Experts of a small language model.
Size: 9 layers, vocabulary 14690, 38.7M parameters.
Below are experts of layer 6 (counted from 0) of a mixture-of-experts language model. Rows are named router (the router's row for the expert), up (a neuron's input weights, with its number) and show model dimensions 56-111. Each number is 200 + 30 x the weight over its row's rms, rounded and kept within 0 to 999.
Before each expert's rows: a language model's description of what the expert responds to. This comes from a sample of Wikipedia text that the model never trained on.

# expert 12
What it handles: Continent and world words, coordinate marks like °N and °E, and scientific word pieces in species or genetics text, e.g. chromos-om-al.
router,216,209,149,194,153,188,190,218,224,181,176,193,173,193,205,121,236,199,190,203,266,184,188,180,200,195,140,202,186,213,245,226,184,167,206,193,184,195,208,189,206,218,190,168,291,208,238,186,201,155,211,222,211,227,186,203
up0,167,223,176,174,205,190,259,189,160,217,211,189,171,166,253,125,203,201,197,166,187,169,180,231,194,185,188,203,237,192,211,245,174,259,198,209,235,224,229,137,218,187,195,185,217,198,230,185,182,190,204,238,202,194,194,208
up1,152,139,191,228,189,175,222,201,200,198,205,246,200,258,210,233,246,200,206,178,249,178,214,179,246,173,209,151,209,157,182,185,182,181,158,166,202,208,191,147,222,227,193,228,161,226,189,237,174,234,219,193,196,225,177,184
up2,235,268,173,215,246,189,191,198,212,215,197,175,227,225,213,190,213,210,180,192,234,204,147,205,217,197,224,236,254,191,172,240,204,195,257,163,189,212,167,187,211,187,108,243,240,162,172,166,210,202,206,240,257,137,221,186
up3,177,210,182,246,216,215,192,249,212,158,183,185,191,217,177,152,186,203,197,168,218,154,235,182,198,216,237,268,214,212,237,177,203,232,174,207,209,209,231,195,244,160,174,172,230,142,249,197,183,224,179,193,233,236,214,162
up4,198,226,240,181,181,172,205,195,205,196,140,183,182,196,148,167,210,206,206,200,224,231,215,202,201,146,190,247,217,242,209,186,151,171,203,281,163,172,181,144,186,226,138,177,157,190,175,212,264,248,155,207,186,181,185,214
up5,187,233,234,196,260,179,188,228,205,216,209,223,198,236,223,228,195,234,198,184,231,199,211,212,209,290,160,212,171,312,215,224,214,211,234,218,185,215,194,230,160,218,227,206,172,164,197,189,182,176,249,201,286,169,203,229
up6,187,221,174,196,215,247,168,210,178,209,189,233,212,245,146,219,169,216,180,212,252,182,233,189,191,132,187,180,145,179,164,200,260,201,252,145,206,179,180,208,156,192,201,195,147,227,157,172,203,189,206,244,215,178,163,210
up7,228,238,199,191,180,173,215,230,187,194,230,237,195,228,219,265,188,172,218,227,171,170,193,232,138,216,201,157,174,197,201,245,166,156,228,165,202,234,227,174,237,218,157,184,259,217,214,183,239,190,134,194,169,196,165,171
up8,133,161,143,236,190,161,213,233,176,253,165,226,213,144,221,150,228,175,250,172,209,231,117,177,197,178,190,202,214,200,210,188,170,204,158,205,158,177,162,176,182,253,206,191,207,179,170,170,212,165,182,218,222,221,225,163
up9,176,176,180,278,169,199,215,236,167,199,199,182,184,229,266,229,178,157,219,183,229,283,195,176,226,192,213,208,143,185,154,260,218,217,207,187,205,220,174,220,207,211,204,186,187,202,235,209,257,186,213,172,189,201,207,199
up10,195,177,210,195,180,218,245,188,211,190,169,209,242,187,260,176,183,219,207,174,219,184,196,186,182,188,231,201,230,197,230,235,204,155,195,215,249,204,271,219,218,140,248,215,260,206,206,231,247,177,194,214,265,212,210,166
up11,182,184,200,217,216,154,216,171,169,234,233,196,219,156,196,246,202,191,228,176,203,164,186,193,202,218,281,126,205,218,176,198,216,217,171,207,149,142,212,193,207,195,205,187,235,271,190,140,200,234,236,218,207,217,233,193
up12,197,237,147,168,230,174,255,229,215,183,201,210,225,227,186,145,206,185,194,186,198,220,220,158,153,240,150,222,256,197,169,214,179,247,192,202,213,162,190,265,225,178,178,163,165,172,215,156,191,171,189,193,173,206,182,239
up13,187,231,176,154,185,205,205,251,221,188,163,220,193,142,174,197,205,201,189,188,218,191,219,163,218,169,189,230,182,163,185,191,155,189,204,193,189,184,161,177,219,186,130,201,191,199,179,167,228,203,209,257,187,173,198,183
up14,184,222,227,215,181,222,242,219,187,234,214,162,218,170,228,199,206,190,224,226,163,249,180,177,169,243,215,221,140,243,168,198,246,205,207,243,225,249,185,196,186,201,205,226,275,214,225,179,199,159,234,183,190,188,265,181
up15,223,190,189,167,218,199,160,188,183,189,259,160,219,177,211,209,195,123,160,247,239,181,220,241,229,224,247,181,203,218,207,158,182,165,241,199,165,232,190,192,198,197,195,212,185,161,182,174,225,221,185,202,135,179,244,200
up16,222,227,240,200,210,212,179,157,251,246,236,213,172,151,200,186,221,219,184,185,196,260,211,216,215,203,128,218,205,225,211,210,182,115,145,217,246,211,222,215,227,222,202,188,201,221,197,208,235,225,245,220,185,148,173,146
up17,254,203,214,234,130,211,267,242,196,195,207,204,258,182,221,189,199,156,196,227,157,246,195,142,196,221,169,154,240,213,234,199,174,173,136,156,207,216,188,217,211,244,153,175,180,249,154,207,250,216,235,284,246,170,224,222
up18,221,213,155,223,206,197,201,239,239,207,139,181,232,174,188,220,203,200,189,150,217,248,209,202,139,205,157,237,176,197,210,177,157,142,217,212,208,231,246,163,149,201,206,205,205,216,184,105,238,197,152,200,219,219,212,226
up19,175,187,180,207,287,190,229,201,114,179,197,194,206,194,161,179,237,216,227,175,157,204,227,156,234,225,139,182,138,176,227,230,157,216,248,153,190,187,221,235,185,122,184,215,219,292,221,212,162,219,215,188,204,226,217,207
up20,214,226,189,170,178,182,206,218,203,175,203,193,160,197,239,172,226,235,224,195,171,197,142,174,125,266,221,154,225,198,174,252,258,184,232,208,200,242,183,142,207,203,196,217,187,206,170,202,190,223,205,249,231,230,250,246
up21,193,226,188,218,207,267,229,194,247,186,177,223,202,194,245,150,205,214,220,255,248,200,229,192,229,206,163,192,122,217,244,195,219,215,206,183,147,183,190,184,189,121,194,158,250,200,194,203,232,211,152,223,177,211,240,192
up22,192,150,179,193,261,232,188,223,171,160,185,207,155,226,183,159,137,220,199,260,175,231,192,216,192,176,160,234,186,164,187,213,151,201,247,202,172,205,167,209,230,247,232,227,253,144,174,199,156,194,226,174,214,199,179,215
up23,236,218,140,196,178,225,206,217,201,222,143,253,175,161,201,186,240,201,174,212,191,226,213,163,190,197,205,210,261,240,206,186,289,145,250,158,244,218,198,221,205,194,201,189,197,175,228,182,229,240,210,219,235,196,245,191
up24,205,203,178,236,228,237,228,219,184,250,171,238,133,235,187,215,173,187,223,167,228,217,185,204,191,228,152,221,177,247,169,171,240,209,203,207,198,157,226,197,150,183,226,216,212,227,228,217,172,200,179,248,203,203,158,229
up25,154,213,157,181,240,228,227,207,178,159,177,200,212,191,262,205,190,213,233,200,215,201,200,183,229,200,247,225,199,184,200,267,205,163,196,210,239,144,200,200,144,187,188,192,173,179,155,184,223,218,212,283,214,138,222,175
up26,191,240,139,235,222,179,194,186,196,192,212,196,218,179,250,151,233,202,179,220,215,205,193,187,151,207,184,177,192,214,198,234,200,212,229,214,225,171,229,238,245,206,211,207,196,199,206,268,199,179,245,280,173,212,207,237
up27,195,179,193,209,178,174,186,194,169,200,163,178,162,212,135,169,216,196,213,248,241,236,141,172,101,216,167,190,187,243,182,217,203,204,198,209,206,190,202,139,183,254,238,177,237,269,196,229,171,159,190,199,222,147,281,216
up28,224,188,182,196,176,184,176,242,130,191,146,176,218,197,236,195,210,194,182,235,162,161,101,207,223,235,233,201,230,218,158,199,219,216,217,232,204,201,231,174,207,234,169,229,258,217,223,146,200,204,189,184,221,205,238,214
up29,115,196,208,172,199,191,205,219,224,197,230,189,213,228,221,117,210,248,227,195,194,288,198,209,178,190,223,232,161,183,170,189,219,169,213,204,189,203,187,236,170,173,194,222,183,212,180,208,195,148,170,224,218,223,213,212
up30,188,176,189,178,190,149,237,196,254,207,202,209,199,185,161,213,186,222,242,195,245,192,235,183,222,200,172,187,217,199,226,225,226,278,253,226,216,188,160,161,166,152,219,173,211,182,180,236,171,147,209,184,186,194,210,186
up31,194,227,178,269,235,208,207,187,166,207,229,181,198,207,155,148,138,248,204,153,190,172,189,237,182,281,207,242,206,217,156,216,152,214,172,153,172,220,154,244,114,186,162,163,233,224,221,177,221,217,217,198,192,215,221,189
up32,177,239,221,162,153,238,224,178,200,135,234,186,239,218,155,157,190,207,157,189,204,242,157,130,200,262,170,227,233,217,217,276,152,240,155,172,202,169,187,198,180,167,215,210,200,167,217,201,205,225,199,201,122,198,236,218
up33,198,220,246,203,199,209,262,206,144,164,233,202,187,199,224,224,275,164,204,156,164,221,176,122,230,223,161,167,195,207,181,196,165,248,209,196,183,189,232,188,187,207,233,217,182,194,222,163,143,168,181,241,209,202,196,194
up34,193,195,223,253,178,216,201,194,153,217,157,187,209,278,219,240,218,169,135,237,190,241,205,184,204,213,224,171,187,231,200,168,251,180,206,210,161,181,191,248,232,208,201,185,272,154,172,231,201,214,242,182,241,291,183,160
up35,187,216,175,198,150,205,203,215,199,207,232,171,168,218,166,155,207,227,199,199,205,227,208,232,231,242,197,258,153,198,240,215,246,188,249,166,204,215,143,214,211,250,271,145,153,176,250,191,197,184,206,242,223,197,215,191
up36,200,240,211,171,220,196,196,178,164,158,220,223,222,194,210,198,174,270,210,203,192,250,194,180,207,196,184,176,151,176,224,241,273,195,224,189,208,202,189,196,171,165,234,201,200,231,226,197,242,266,172,213,143,203,181,206
up37,168,201,212,220,208,196,189,218,203,206,204,188,163,223,217,186,198,164,187,228,201,203,189,219,238,196,176,234,209,196,244,180,168,201,205,193,170,172,277,180,139,171,244,189,179,204,194,236,190,190,181,226,191,223,215,151
up38,182,160,212,217,173,138,225,209,164,184,182,185,186,186,172,221,226,188,193,225,170,265,208,222,209,185,186,214,223,202,218,179,219,223,161,186,239,212,242,213,213,191,216,235,153,177,238,187,191,168,193,225,175,186,217,177
up39,222,193,174,203,204,268,184,175,194,243,194,216,170,256,238,213,173,179,187,258,191,170,207,170,173,143,173,242,203,220,170,232,236,167,213,213,237,234,233,159,249,190,206,220,205,157,225,254,173,160,214,203,182,227,202,241
up40,159,187,241,193,205,177,242,232,211,183,242,194,175,200,257,189,225,212,188,224,192,195,228,212,180,281,285,176,144,213,163,211,139,187,213,237,205,174,185,222,155,190,125,163,206,196,199,171,184,164,189,221,176,191,233,210
up41,182,215,212,211,211,188,291,226,180,201,246,240,216,229,178,152,243,219,172,223,223,243,236,234,237,157,203,181,249,181,238,174,201,237,174,177,207,208,154,222,166,196,172,221,179,232,118,164,223,159,205,184,231,174,190,201
up42,195,224,184,217,190,206,217,220,104,216,175,258,247,169,189,217,113,253,240,193,180,169,159,192,223,269,191,204,215,233,173,208,213,189,188,197,264,211,195,159,221,213,197,234,144,212,164,185,188,170,182,203,196,197,211,199
up43,268,198,229,201,203,201,182,233,257,213,224,156,187,213,222,199,201,195,231,214,175,185,210,167,166,152,183,183,183,162,224,211,201,190,181,205,196,187,204,247,183,187,176,209,217,219,216,143,209,120,202,191,206,154,198,250
up44,239,210,181,203,212,188,174,179,138,157,181,144,209,219,234,175,207,245,206,214,225,182,174,195,176,299,240,200,216,207,247,165,182,169,216,149,217,231,215,180,206,158,193,167,169,229,180,152,158,177,212,166,216,178,197,217
up45,174,193,189,198,280,194,212,163,241,244,251,202,184,176,183,155,169,211,183,189,188,188,215,131,189,194,200,191,167,232,211,196,260,193,252,209,225,159,174,215,191,190,200,185,226,191,235,210,218,199,184,196,228,192,190,236
up46,211,231,190,204,196,182,205,182,217,162,191,165,241,241,226,175,188,224,204,222,185,207,180,205,221,196,206,236,188,182,192,178,205,200,260,144,225,147,213,225,137,214,183,250,173,210,181,202,207,244,149,230,213,195,122,190
up47,238,239,180,214,184,210,152,231,201,203,241,205,175,196,155,218,174,199,194,226,259,232,214,185,248,223,176,192,198,193,213,203,197,201,210,186,189,162,231,205,163,172,221,177,210,199,211,177,194,213,188,260,195,239,193,227
up48,236,191,240,201,180,221,215,220,239,191,164,214,214,239,221,177,139,217,175,212,226,236,160,234,204,210,237,173,199,184,184,221,207,163,192,205,192,222,172,194,178,208,225,185,179,198,203,236,188,188,217,228,165,191,202,170
up49,168,253,194,173,177,196,233,178,249,218,177,194,197,252,189,176,165,243,191,206,177,140,182,168,187,216,243,208,168,226,167,171,176,183,227,231,167,219,167,197,202,168,207,225,207,196,253,208,180,179,213,195,214,185,219,159
up50,214,183,192,195,219,159,229,258,199,182,239,186,156,214,168,137,238,189,180,238,234,191,193,183,259,196,118,204,146,200,240,263,234,221,209,166,242,157,216,245,180,191,225,183,163,248,187,205,234,184,190,220,204,174,252,245
up51,206,175,235,192,209,215,198,219,132,210,172,225,196,238,175,237,201,246,169,200,197,233,173,112,218,117,180,217,183,207,260,192,175,200,242,188,204,173,176,276,178,229,174,233,221,214,237,159,156,125,212,220,188,235,221,204
up52,239,202,200,171,191,197,274,195,183,162,224,173,197,210,174,154,200,260,186,159,177,237,173,199,177,196,158,181,205,160,206,226,158,184,222,221,200,167,186,209,196,216,224,125,179,225,218,183,214,174,212,252,192,180,238,226
up53,233,194,211,245,167,214,169,189,262,176,200,211,218,201,231,180,219,165,282,151,194,174,183,227,208,192,171,148,224,212,190,214,231,143,176,235,226,224,207,164,198,163,172,209,230,249,168,189,245,169,209,245,187,210,171,201
up54,226,183,184,189,180,156,255,257,138,217,201,198,212,165,246,206,198,178,202,169,194,165,173,166,152,198,188,196,222,205,235,190,238,180,191,199,211,214,191,178,193,162,205,214,222,207,223,190,163,243,254,188,205,172,222,222
up55,169,194,168,216,185,200,164,208,224,181,160,185,182,141,155,195,189,207,160,199,186,198,218,207,194,246,177,206,171,169,158,210,209,213,239,162,208,200,215,197,174,179,254,194,156,218,220,189,192,180,194,218,189,201,189,193
up56,215,198,170,174,157,220,251,121,162,174,186,194,173,209,214,150,212,214,233,186,193,168,185,162,227,191,172,201,205,206,212,204,182,166,197,196,227,178,210,143,192,180,200,179,174,197,204,155,207,227,174,163,159,210,178,174
up57,209,232,192,195,195,221,245,230,229,247,164,221,215,206,202,252,172,202,204,218,162,184,205,144,201,160,188,210,189,145,162,199,241,202,128,224,275,184,208,126,206,190,210,220,185,232,247,195,248,163,154,254,186,233,264,186
up58,210,207,245,219,244,223,222,164,184,187,182,201,198,213,226,159,232,177,193,258,185,177,179,231,194,210,195,210,185,202,213,233,226,195,258,193,167,157,247,174,217,242,216,138,207,178,159,198,224,232,216,213,249,202,249,201